Below are experts of layer 5 (counted from 0) of a mixture-of-experts language model. Rows are named router (the router's row for the expert), gate (a neuron's input weights, with its number), up (a neuron's input weights, with its number) and show model dimensions 0-95. Each number is 128 + 32 x the weight over its row's rms, rounded and kept within 0 to 255. Numbers have three digits each.
After each expert's rows: "mostly gets" lists some tokens that are sent to it at least half of the time. This comes from a sample of Wikipedia text that the model never trained on.

# expert 5
router:067053150209148129102169167116144133139149152130166084096149172146091170135119151167085168147119155109088130092130127163155089105094124060092158169152115159138137157142150122131061140121144155196142211118099130131112117099087082148141143138152170102162121116167087125081132102103078153141
gate1:117163161132109096140139135140128164177102112099098106134141154094087176133158156113170150150116153089066136082114095138097100146177073086120159132129089090075106151183149154158145097079162103097074163138147167139101111124144087124074104160175156227098098113132096107080129106087129067149
up1:148160163139097083093160141184147139137179135150103096084118199089161122120146132154145129111147099089149075152179072109178119115161128171056116138112073107110157163061132132092130149025130149151153122103104126124119112133105096144099111120120161112134113071094131119090141116067193090132
gate2:096122122212115139194183129143132041149115133104130112113097146152137130145144195178132173156125132152114076083102103114148134114092120136091150179109188125129138171139170176115126123125198141155114212060116124119111093098111128153153150149128145141121130115156107071137083146133186156078
up2:091134122138122177171149108111105155115106140182116072124161123080107169119197136071191146114103178059130092108151070140172157044132112090107096101110152132126125155127153150088127117148149120135091119159131178101081123054137146176154146125164181143090100099164097159094099116125132080124
gate3:105118123129127119116124148074097132186145128099033131121124193108128137162118133142150068065118111113107095099115156204127105110126058098147205135156154137148148150129145204122182131123154121124123161124119126073144168118140182159093173125189157118110180149055108127102139135124152161130
up3:095073138129171098097080099139134123121165132071116134160150105084141166118170130086203118114133132171116137162108136127133189104148076151173146103152127139136165178118100115131067138064074171122119120188120177113065136115122123098130127129066194133106189150149126102184123101080103161102
mostly gets: " comp", " pre", " km", " sp", "%", " cons"

# expert 7
router:109142140055081155139150155091079126187122124159134085112079129141186099081176204151107102149122066160128124149183132106167075126126108150112111152131121096157080121103067177156144131175190099086123117083138128146062064125121142152123146186107147134098116129157113146104138112109160099099
gate1:117108069104115182143117135158106150135119074148092120067153149120099117109158199142226164105163084156112109064131082088094097149148077143110137139055119099099102116165127120116150143110164112127116126128133130143095129125150055115102145166106151191077098068146127166140144115129086080146
up1:175109140171129101077180086136164151095150121128158139101095136083086150133079173166160172113108078131202127098181147085089073117171143097108117176122042141106114136106161109134130135113113164133195146128090182079132067143157109159095154095147183142100091109153117112101118143120126133135
gate2:081134099127113143144183222156133041149099113078136125117094123159145156153078132175131162121096138160160165074122143106181108144110094144110140180094118082138105181146141162129112138115182140135130131098118078090069064072106132150137133151080126138105158108136081068124102098140151158100
up2:117122128134112142175131139148135161113108161118095122105116128173115102128123164128180215163083148081114140177116126161145108058207094071138097106121133095094145152140122133057147113126204121129129153171121127160098153063156153128133135159079086174111145113141092143063139190130194115128
gate3:138130148113092119147162155097109105183089124123050121129078182046207125104152155142111100102082112141151141148072130136059083163136096106102160148101153086160092128205159148135159168101114103080111127192182088137089111131125156136109121161149110147125141160091136151151174157121125156137
up3:135102100106149134129134098143112123069116147138151147117147128083102132133173152119154120078165151128166208145159100165116152156150131144193130125143128166169127213151128175115087119107076170115149062156077204073134110155113150075099115111163134128095089138124107057094109110173173168108
mostly gets: " JPL", " came", "|---|---|---|---|---|---|", " moved", " described", " Nominated"

# expert 6
router:156150173152095073125110128107109092083091154143168146119109170090127134100153063143103123177118096145108178125084085120067129176129148204096122106152146147106147111144225134168168190128100097107077115100073182134167149097127080146177105099134135150147131137132159137160168128140110088145
gate1:094119100132129148085188138118088118165157112125116124079160174065086128170147136142146109130126058102126132069096086134100122131138092171116178106063134102106137160172188166164162171105116108106170113156086145099114161097088096139128193162132119223129111100133124136096151121121124137198
up1:100161130147146149086135157141174129112146157174160126148122178137111134109042177160143208156107131115132096138194149153156141158159100125103108147118057142098146142124165133098159117087110204175212163153105147123081156149111092069159138161163097109112082085127100149146141149115150138095
gate2:119098148146130097169149141142137096128139133105096131114087148191126179155072154137138132098085108177164114106057132102141154169097152107161160202148136137144109175118172168133202136096187151091118180092167134123116086141089155128137140155075131184118137079134130058171118116161173172097
up2:149128116164126081110128096159129148100122151075123099113102110142174113084117146122164175170051164100102130129076117094151070097181159118123075150125114141113090068151098109085149045165125133142043157152146148116138111103136171185133128164129164164166080134148079118107154146158073108135
gate3:136122140095119113127143130136131073114101102052059132138135183122137158157177149103121141127108098153208156176088110137080104176186089093141138122129130106138148130153097195155124112116082088102079139151155113137120061086137159144099147125129167184097221153086138142089120170151118130105
up3:094121109148139100088137064098100138175180156073149173105122171118107166091119111128143135114141206142099097126188145204187132106146155102106113099153100138110192170118116171181072113103154181122085123182099179163103121138129131160076106113098106136096125089133154104162131147092129093112
mostly gets: " T", " R", " P", " cont", " B", " D"

# expert 1
router:089144118115202191129143074109141071142151150124074178088081132115091103134130176126159170174105159105128136177131137185095117147108137114164138077107114176138139150176173126120158152113153178105140100187140074134123097146108171159148112186134131192096162099096094093054152129137129124110
gate1:054157161119107147117111113159095137173084127150162108068119124064126159132149174139151114153128100115187085132091087164117126135158137046120112105073166054053127119180127107111147130132142089096061118126117147144112114169111119080127100141179152173099100062124155142138174129145104108117
up1:167036168133087158114148179131105148101171151170102093124131168109108146121087199163148092133105156118134146100100124157109086152088116159090127177151014162165103096119156135064144116095105133127128114126138138136105108151149102138131142126087121089078119106150126063087150086067120149113
gate2:116138132152100077141164146136140080126102115085110081103115143136155141151078159153113139115115114103188109068069144145187125151123168116133133123099121170146111104149164155109132070143188141140121188055083173097113091140052138124142057098104155151147136124104092139107147143183192179082
up2:130155115115177150090112089144168172082148152063067098126112152105063116126135189114188175139099131098082102129091098101092105074148136134105105067187146124136133126114174107064179161142173112158088111127119155148123081091107132139105137076098112149189115140108130150093105183114157100097
gate3:110107124124132130122134111106174125071127084100036127111099188097184165149106151097120047103119146142097157098114140119095145190116100048161160107127177116169083136121107122139112137124121123080105140105149131148147081142191193108122108144119134147112213131101081130110110125103131204130
up3:145135100148154144117152097101076171146131090113090113154163099122060172116125128156112126104111154186192165088152115152073143128173196129123131095111158137193159203134070132085106078097114157140120123153105192130115124157110128102116216110134122117160176092121121140163130153077144170100
mostly gets: ".\"", "|", "\".", "=", "″", "),"

# expert 15
router:158059190113141121118104149103088129136131120069128131158094074137162076160102095106168077177174122165107133095135115180176092099094126142152142119088178110155125118104142150153185127153101107165119083103132134118134118100125078093109081108045103144110105154142128165178163176173075174118
gate1:142083117091116154176105147162151164221126089123114116119132102073070151076144173144212104069115125154122105104137129120142096138148105129169145141025146087099163122152135138182146111079108102140118121181139147141153118124145101108049138172088120145106158082122102156147155109162120126120
up1:146075154149122095079114098213142125101152068136128139165100131061141149113100117102140113126132092112087094115129137202148126135119074125205116179099082116176115181073186105146187083105122125114180117160127179108092147169135090125108178143087135136159101142147089172112128144126139130106
gate2:111113091146104172165156160151143142133150092151101150106097124177150169112071205160164151046131148103168127039109123136155147131115115173055152129113130106191142122134136142141089157063187092122141157092123154094151104143106122117112120144139166123069123108145080079176102163161129117099
up2:167127089168143127170165073166151213092152170117115135061072142184102162129143138135136114139144171132143085156098093160130098101121087134184122075142146171104162125099092087081100131204136120136077137117117086150160178106115085163127198172098126110113088138118112108108138133128158115088
gate3:113161172131149095061131111112171107114128060116083166140124215086163110152169196155121134086144095114131084119130139190109178143130101093151172169091132061156114114129106147126133110108122106139086106125162123145177112125161102121098171145139138161099235119125084158110133140126152177128
up3:145078169125143109119161098091138163101151147092158081052089122134101176083172113060136118114149170140158148163146112155155152149145185145166140180181109103132135166133091152079097116132099140120116066131113154120090081156103179167103149155098136170042115113139120069152148184157126128116
mostly gets: " The", "The", " A", " Y", " She", " Sh"

# expert 2
router:117173081129117135137100147146168138092182101143095168131168161090061168142128107158201227146133104121088100109145161126119123111126086099160116172125100107126122118148081153131134093158197096098149107215141139127147096112113095143106091105094161150169111159156133127091170157090191152104
gate1:098075146098086104103159151224158149177070086092127134101106125115107147080133155132074127147150143127078100119107143121099161151138083152178148103077157083121138119128079173219135125078107092136080168115135154140114150114152128089120153192139130183116085071116113158091123121125153144131
up1:143123185130092164093135099135146162112132163168120109160107210096112168113105209163170143169099071104173069188164118141145134144134092100095108180122099176133139117133176142103077147082121123165147156145115170094084121130139129149124139144106152133111084107160147150080199098082159152164
gate2:111101079149109096143140143158101108106117147175136085094142171124160148105086183141121142124114088172119092056114106129116080153115156169113154173159137157199098090132164163102136164097177123122121141100096117084078116147147170171129081160048165157097182105082087181147139175147154112130
up2:127149160072110150179150084117134189139126182132188146120155148166105113095132141106175166151113138097120192155202083162114143076121101110175107102149163139160129120147152110156132136147159168109055136135118136110145127058165161165158199178128096193142143104089143168080099124143119114143
gate3:130151147098145112131154141140156154144071126122055119157144225081120141089146170119160109131096129079106166110132134175098148111157095101192211134160126142192118146146138171139151084060126148160057145129132125136139112114176144156087067145132139115122156107093109093056140144130115161109
up3:100138069156144147100108133128153173149157128130149167099177164110071174129113142148110117079112129149139093148145130141087154116181136132075142105126142096147135146130132167096093109105205122128092114200134204140114126187110145110140141092193143147058147109182104097152082068080131101065
mostly gets: "ions", " States", " area", "ities", "ings", "ians"

# expert 10
router:120074148079133148089129113117123090141189121159120144102183162082153129113159115148180137103089138105144177107130144098136118177188103114163137194095063121160126131159113157129091076138067143139135154127141157149126068224198123132151120092169132118136194141086117118101104099113110175120
gate1:148152128108137219148149214169124158160132105110118106131155160066096155114147166146164126144113056125113111100134124128074126141179088168095138142043111097082138114136118196132150146113136115140113155138151092122097117111167074154142122149100133170100143080157039133073140127091108147140
up1:162133175124098146064165134161088086109114105171148088112133138106078136086101159116170116117094129123183076088143151098186094156165092155146156151176064141124125163090119160079182140186135084129154172148135106125058112109121074145125096119090110125097126130126092160077121108059139092117
gate2:060115114144135132133171154147116096232101112087079123098084167159143145107093192184098127151103124134168077083093131132130132135143136143063126150080107164158135117118120172092122113116166123137142202131105145133089092110116164184143074145094134124120128155121088043134122129166132132075
up2:115150153145137147150124095137148168107098150075189096146102078154056134125141184121096119120132149065121154164095143122070110064144147180107064107155119144146124119098172036080134115130143128063082114080171082151104173085142171140136113144135108164091123089123102131175112120138150121155
gate3:132108152129129141122173148100129107153116108107047098070132191066172125108102178166138096094108135126118145143095153108121083123160124173150171069156123112152112142154119150184187169106163108141111154096117096153172147107179197139155143128179117147117204092097144150088139172170083160102
up3:125134080149140181091109112124134155139157130101184114078136164147123184147160139141123123096142170109168125193163132131099154120135153140149120108144101106137125224179074122087066102117130190082098095158123129124118149194134163083122103093163195128065153082120083091156124112156116174109
mostly gets: " can", " may", " found", " held", " design", "\","

# expert 14
router:169182208119131134151138107112123145180097142090153060125145115174105151166172138066109100076121118167139105173140138112153117144078154120120127180153139094107122174126176127086138177144122168111118196119151071099117145161099172066134125139122110092077131103136193108167155082146089089136
gate1:125094139127123158116133152202096128203129096111111089089111098149077091143129200144150117172110161133102139150104073133090150157135090140145146144048132093066116193160152179144176132186125118103111146118113172126108119114163125115080118170202141177129097088155121193125122131100134127109
up1:123120178123156128069152079156184142120154134125132085115158148104125140118000118168148139134160079078131119098176132091158104155128126170116147149099098123108076157089147169092128080081102112150146183149093143111133143135164091166087125119125114135123043128151103112093077146073116111126
gate2:073101151106118099042132138152128091125129114104131122117070103139154121175103170142077136132116132186193102046084112127168145177095166150083141130156169144170127110172135148093091126090126152096120176066154129095088108092134104133172152173130144143128156113104077068129106117193138106143
up2:084127137173153120096124123155157203148133176150144142127189150113076124144195142129145160116131113103088165216115158108164081122110156111105097052101114112117152089165110111116059140067148132159108129152115123131173146090135109129102133186119115126163108088090078135144086101121178111059
gate3:151143177105104091095167146147153087145092135105052118102144194083203176112111135137092082097095148174174131114127169130098073149113103111121115160134176093145084125127107198154168168111144101145134158116126116119133083118195151166145090168141196166106189146144113098138129154118117107102
up3:088062141191141110080201155081090114147154131148110201131092144137088130149207136111141120113143147145140182124141153171118100147166143069167121095160152120169158150098120159129122109111132161125151083141085168096071108155143141110129135067121142142081187119155086110161151117095120132053
mostly gets: " There", " there", " Succeeded", "2023", "There", "|"

# expert 11
router:129121066123153132095120075216152157102116111146128150107137090113083179135078117088102113094143078083109081166182119160210127080129127135173114130180129095132107142108112106099110076037130114172137101091131113106114157177110171102108106108150128121119167141187150097174114130125149164131
gate1:117152082080119099131159145196120162138126061125168064142144124095146177124108148159141134183113102112122092117081139129113122117124051072182127098059144089087117177129077174156143119105176108112097135104148073160103118122166079093119149118089133185069150116130097139136130169131134073119
up1:139143096033116129124178131134188118137137115120122110123126170114085195092117152107127142150070136116152136125092132128177123129129100151179107129144118120146109113117115164113100064137120182117137105111120041177083068123120081095111092140032129081079087090093125099119094077104155118146
gate2:095111108135150117162207151180172111209152112135168145105103142152194160093124178157108125111100096169163140080123134078162156161142137193146152163114100076136117136156167149122101125103197136145145154143082110116083089128122156133120098176093190122140153134121112077149084078128121101077
up2:110148067111171125130149064188152173135138121143116064149108109074145146120130172082101172106124138102116178193152112095140175079128092117151106078163121108066081173144128128068101114104157107120086120131065144147090159133172176065097104152122132142093158125135084137147107142121144187127
gate3:142144179064117154108125125126151079161137131143056115142145175071144157117165173117074101073109073175145101174094127177116129122158094124182153127141146127172116141135159163139108143069100106126075119145148078115072115133162166100136109145113136168091206132117090126135080204103103138147
up3:086115075094176174110110087159125136192143095134127114129148080152088136137131096137172105141122074161151125123137139101141160111155155133143155120124150189131128221135116095122122128075124131122115094179099162148141072157104163106098126086077165167087138101161143088203176100137086147048
mostly gets: " American", " States", " York", " British", " North", " South"

# expert 12
router:177101118105139115106082133116074094071057087126080146124078121087116151114120087133129094086172118084133140125146131097195192175150089097100129151106148192082098136112083147108112094148105148110153110119153124117149094135137161106117137188118107082175106116069123187172139148105189145082
gate1:129135092146128162141175160229180112167083068125092109152130166088169145103158138105117120104148107106141124127131087103128077095142084093125108119093137083129138107174098137208107109090145080127040141135085106126107080077118072110088126132076122142127130109168093166138150116096154158107
up1:141131166138106112110169116181159098130054202064127159209126161154125125137143179185146135081150133073184102132142144107174088171128111130157112184113129133129134124101161144075084132136125104126108129085111166098115118059117114171153172114068131093112082144121108122143120095059153127111
gate2:118119073175140132188150174149197142147126093102163138115084130148131144148142160156070182101093095155164121081112064180149141178123143155096153158091173127130143156145176106114141153143204144167142174119114114097127087137080117141146095150131128102152209134090101099142106101206142123126
up2:147129145136168142149127103158135179155114158075142073187092111082085080187150174106085176102137137066137124160154128132151065109099102155143079130105138119112114141084093145094145133118123143131081119128116164116117107055159068150130200156129127170180113126140150095108091140072051118123
gate3:104104092138147151136144136169094024156081082122119119126097199068148153136116160146148097090143151146135142103118155131128112135125083139169153137141114123172143143165071223160139199100145112082148155119111104092173110145153099183110184135092111100139146168091152120126099159104130181161
up3:074137121130104152106150122116159171142128137119179140146127161156142192162193114151107111153097103170200129133113123160119049101127119088154103098195133158154104170139091095135092157108157123111122088121115163109144122150152200169128103147097155158069194081145103090084160156155081170090
mostly gets: " for", " at", " with", " to", " into", " after"

# expert 13
router:119155074125130139143164099132138112140124170054116115185122131119167165150158079108099079128101110105113105153103071114059110114150121159104099056147147117176190067136077150151121128092104076114161183139077187129131199160151134082126146127133119086097139096131126154128104126133202148124
gate1:149154129126112170117171159126169137192142127103065157132113150091115127124154195125129099205157135118112125124126069140106114132144048175109100100111130140066124109150119190163127114098115070105101107110175119137096131089149066127106110173109081182145102074174067166071148139133144105129
up1:184144174131062146128170160162111126130103181126088109150102171114145125093072113160150126143143143102140095083149071048130139138140121113153107147145093159131123203112143145072077159044159161135163106180111104129154101131155118142128113116129108124030075131169156108114106131093147091129
gate2:134189106126166110179189146178188088155131131139128148070100151165138139151126160166102121120117122179155061046114118135147115127124104153094138115128121054151128109129144151099140128096169112129156189127110105102032137123088156128190143105103128154122099139153081091190089142172142128104
up2:098161071111161127158158122134147125148147098156177162033119132097128153180154134097096196111150145131153144136130118114165117113103086158107149105098107069054072084110153077109170153109139146166087103107142094169128097129122174129170119141099102136143161130131071158120148074166095059163
gate3:160122099127130102106135094124139075149069083095068118167143162110162125110152162154109101055134149121155148102080156168139127148145102132134165085137132112183153122128073150170138158117101116133105131106184156076154137121199181072158134062163149116094176170103087117098106142048152105148
up3:144115089145133138053120120104090161091195104113143160085141115137122150098134152141212106110136133154121158183158153159137118126137159104211141158167161151176132169108090113085109117090157128120089175134122152140121065187117145144088142103142165184128094105078093126204127126094172170117
mostly gets: "clud", " 186", ".\"", " 190", " 188", " 193"

# expert 0
router:133144083121128086176154067161086177117115137155131150131097095152120078149101108136096093070172177153154096077131145045151157103108075167117132103143148135110084102101101089102144150168158105149090106124140118161116200079185109125102161143105144143076124127168120129135096121119044090159
gate1:111150106112133152102163170173114178197109068163065134064121137102123092137142164126132134105203128147077142081120106141094077140170111134126157107065133120081106115132075212155123112119157058153098132119112153122086124096139070097109147148100126204098122112145097136128139124144149082131
up1:146126160133088147065135126160108093123101131127127110156147187097094167066124157094141155122126112127184080102127121096117174138131169100157095153151069192079152190054194121101126068068109126117145140172079138123121082146146127171158138121167120119100109152160098156131178102086171145137
gate2:136147122120147061158169168153139055144120107106130148152152148155155134139101132186120135098134133111114059058108128119142135164136110115104162160114163081183122132138144110107154173083190175108130164061122136158118033150127162140135159164126166107153116115076064117106101098199139097126
up2:108124080175158164117117099129128138100161174131133113121143145140139189121147159124084154133077090082083181193152131126167103130129169063136096096125157128096109084151111091061170102157164216098109146085118113167191139123092126147141125169079132147136118091120058083082131139143149159118
gate3:148147106109119105124142125090133095138082092101072136137146197045158156160083141150084144109100110124142191076099098143112102194131025092161132129134186123163164109134137137152169140098120114090118122169152109079118121093167157179140103096156140149079192174102135151110127113122100128152
up3:098129048122177141074138086081121156100198123104121151136126123080051175124116121120120097070115114121158097140194107127119097091125119147163148074134157078128179215124139166116102118091087139133112124123125158058140127158070142105155154077110170098088132120132116123151131153078133153106
mostly gets: "|---|---|---|---", "He", "Al", "At", "In", " half"

# expert 9
router:128120121166098135109132161135210163155125161108113123119179127128124111105118189174126119181135169132203158087063141143109122174149189156137147069098072153123145166101120094100108111118090122151100113133140135102159134088141081171139180114177109179146067110132141101149095178154205141155
gate1:125155145114101168131165137176185154189075092136089140162140138105117124103106146150135099134153127136180101085102097098079119152144137128165184102017084127067125140169167151163126093106165110106108159133089110120092126145201085114099092129160144184110115093141054109106102130126156128135
up1:097144190131161088089143121170195151118113118120041164112140139123093145108066164195166118144127134112167141168156116157136122137119112094100107142148089189134143134157178103096095130106096153091170133104144159124159127157126126179119090141043157116115097129155111047132087079089145097163
gate2:117152123171116129178162123156138095118070114086112094096107202175099110121113168131105158159101162147177144081090096164095133143137146134139167161102180087156081128164126126123135172097158122133096216091114113120127056106154153235129115134129124146123185161124123135103112136191150123148
up2:082132124129154093154132102094103127108113144128129096121164108139134155111138136117167132040115093116081091200110189120147114078219117146109063113180137103102106101140131081130146087168164170160112105164076134105092134096146148153123140153052164085118169121122079118147166112065153104112
gate3:133125101131108082124125121128172111100121099071051097177141168045169112132174209144146098123171121170174166104079151179141121135127138099116155140152123159152138147114130151135125158049124082127052105140101153095117117088169138141124162115130150158078187172100092125164145153138133161096
up3:087164151152138091073134109082133156134204111119128185128128121169111135098160106096219134053104105101146115141160106111130069082104136134150098110123095143114194162126035154139146111112136112137084106124182182128131065122135158137091157123120154121140137125144142073155123134115091071087
mostly gets: "″", " MPC", " been", "ission", "ollowing", "anche"

# expert 8
router:185206175164163109116168185093112142156139101151154193156139191146132095126156163135139133131114162128141150116170093110107181100195120111123118055156114137076171104158150111132044121107113160114140116145166107139145090115116107101101142092141129084120116104140101099167109144189078065131
gate1:082123084124118146082173216166171157160099052115082097099106130069106173141135148152140104102161118086094121110159077164105133092170085164154117139077120090081105150120079133122176142138169086114109132124117128162131143113176091106097141147165130180097123086135090086109094163099172124149
up1:103089128141119094128158152087183153106121109104072101125153166089094115124067167115135148094110157124097082144197179149207074084113106076160101119118104147133116122116135109139107136109121130103171137113104123151093120159153063114123167137117106082134185134088035128127094087070175101098
gate2:115133165128122130173150168104105050130102102104116130145136209118157096106120185158059094144115092170150052080118137141142137140136162103122128161099148150174137112142175158091140206074213137142131210097091102129114095118111115162180105136129168140147131121103101122159105135140143150107
up2:111120126129143146177144081176086117116109204120132110085091127135100143138082174088126157144163157066145121183126137105155104045106153187133080115160100130129173065134118114110189152141203132131111152153141082113087162090127159170130152139168097161179113145128132137090115152079131089167
gate3:126132121128130156128142195113122089159122113122027117156105213083213169106133124119128109147137145142179148172114070182164117174137087107118144082119110118106141112164154164154162140087127100133134142161127095111151075092147172101129053107164170122104186154109161117096118140174120143119
up3:077113127138155151136132111119140123101194116149092129126170137128153164112149077125170142113088136131162135074088135143094173077139121121106132129169144053113128099127123081114048134138146139121139156153128154101141112154087146096073184069092198122040157093093119081187111090156093133088
mostly gets: " ±%", "raph", " associ", " dis", "sych", "elevision"

# expert 4
router:118101099148112188134107141145138139112096112179129068169142101187168113103106122143154185079156100091082094169074130110101150088112172075114115122106181098159148164122115090137148121134178097165116138123097120101173120129151176211116153150169085125184163156122092108063106136161090082120
gate1:094127137163116188111114139160204096163106105116106134112157188107109114110154154147117089141161113129118127107106042092076139112143125161114098098121108098154145161177131141146107155097133078143091148195125181176129133134113096162016154133151125197127122164175092132101169133144132077124
up1:129100142075151083106151124133200115119156142104156094099129149096104197109112178162090111101168078148080083125157164118146147109151107160165103188113061151056151113086163128133103134048112114139136143114070145107132107109108080114124111089096130122119107121168143099097093119059194119139
gate2:101140085122117121170198176174149094171145095101111092144113160153147129159109188134105121157099121162137089093037106132128146149148136163105153143123137052186151120111128139154157130087197133101091133085134156104123069102104139162114165127095109194159148133146081093068146066138135112098
up2:097109140110146155139154104127143149159150133097149097126094162114103150154113102088144140109087160056032100213115134145145059101145076085110136092123157097126181158134115093120141022180141154139077108189095100116126154086099148155162107168122138147153126128130089129126163129155110149116
gate3:114157145067089109114147105079157116130114097106078154103104203097187155111126160131075147170095126115120107119139084167108129194090128083158164135087155101107114167155157165156142142076097103091088113174126137113124129098162136142151087131160123161124208144046128099066110157101103167133
up3:053114114126150127078138139100074153115128148111163141131130141144065197115105123155131123105108128130173142183066120188152104080088133134132126135195195165153181193115152124145159118104164162131113119182131135071162142149152123182139174105064117154069102136132100085167142124112157140102
mostly gets: " million", " he", " co", " song", " year", "ospital"

# expert 3
router:070113141110101068162085172136138105094130080121117092119150105165166145122097122092098150124087155162180145149101170170094139175100171139131144238092129138109092085115114115132173154109090134090119123104149170158101142141078173122146095070102134148149116164127145156087097102053158157162
gate1:108085133103140151180152155197158123193103096110097155091119126120118135111147159161140129115126166100114150088069149115055110153143105121133130141052109082103113090130132181179160115082120052112080149146072141152107147076112105148105116132169122210109136087117075133066105119134102143140
up1:104122147144090132115152098127101138067140113128095082111165159168132130135061128187134111129136106073122148110161141148116024165129098132170114169133097092136139095114179162084178142104068138092165102119138105091074146132070133134115071091183142092116153102118119106090135170081110176177
gate2:073122125146116105166155148115125102079073148099112105092103106183170115131090134146138117098118134148157126110057121154083096134121170186103160193101091117111084084172165152094175129127180111139123196091141124107091098105121120160174094155155131150128133084122066079123062106181180105113
up2:119172097104138212101165076145166128057143133115124135149149145123105126105110161120120139084094122131156170159169107073156136074134169098132083057100110099177125104115139102108203129085168185125079150193081136139137169081119130132132153149169148163157137152108088098078131130109084114149
gate3:149139126083097123107124129128159121164122114061057108130127215089121180134158126121131074096085115118179153138089127196094137135140040102128149153184147116141133133162127171130145118083103139146036135125179167135148138107183172133101145112125142149107205156124113109093117135110113145087
up3:073137091125166150078136115122138166108145107101167161106111154089112167158126161134168090148140129184137105123136176191141186158115115181173110083119109193164150190124141136103074114081098176105107094150110178111123099136129164048105146115124202113132142093095104136194158101147115140142
mostly gets: "igned", " Royal", "mier", "ishop", " Arch", "airman"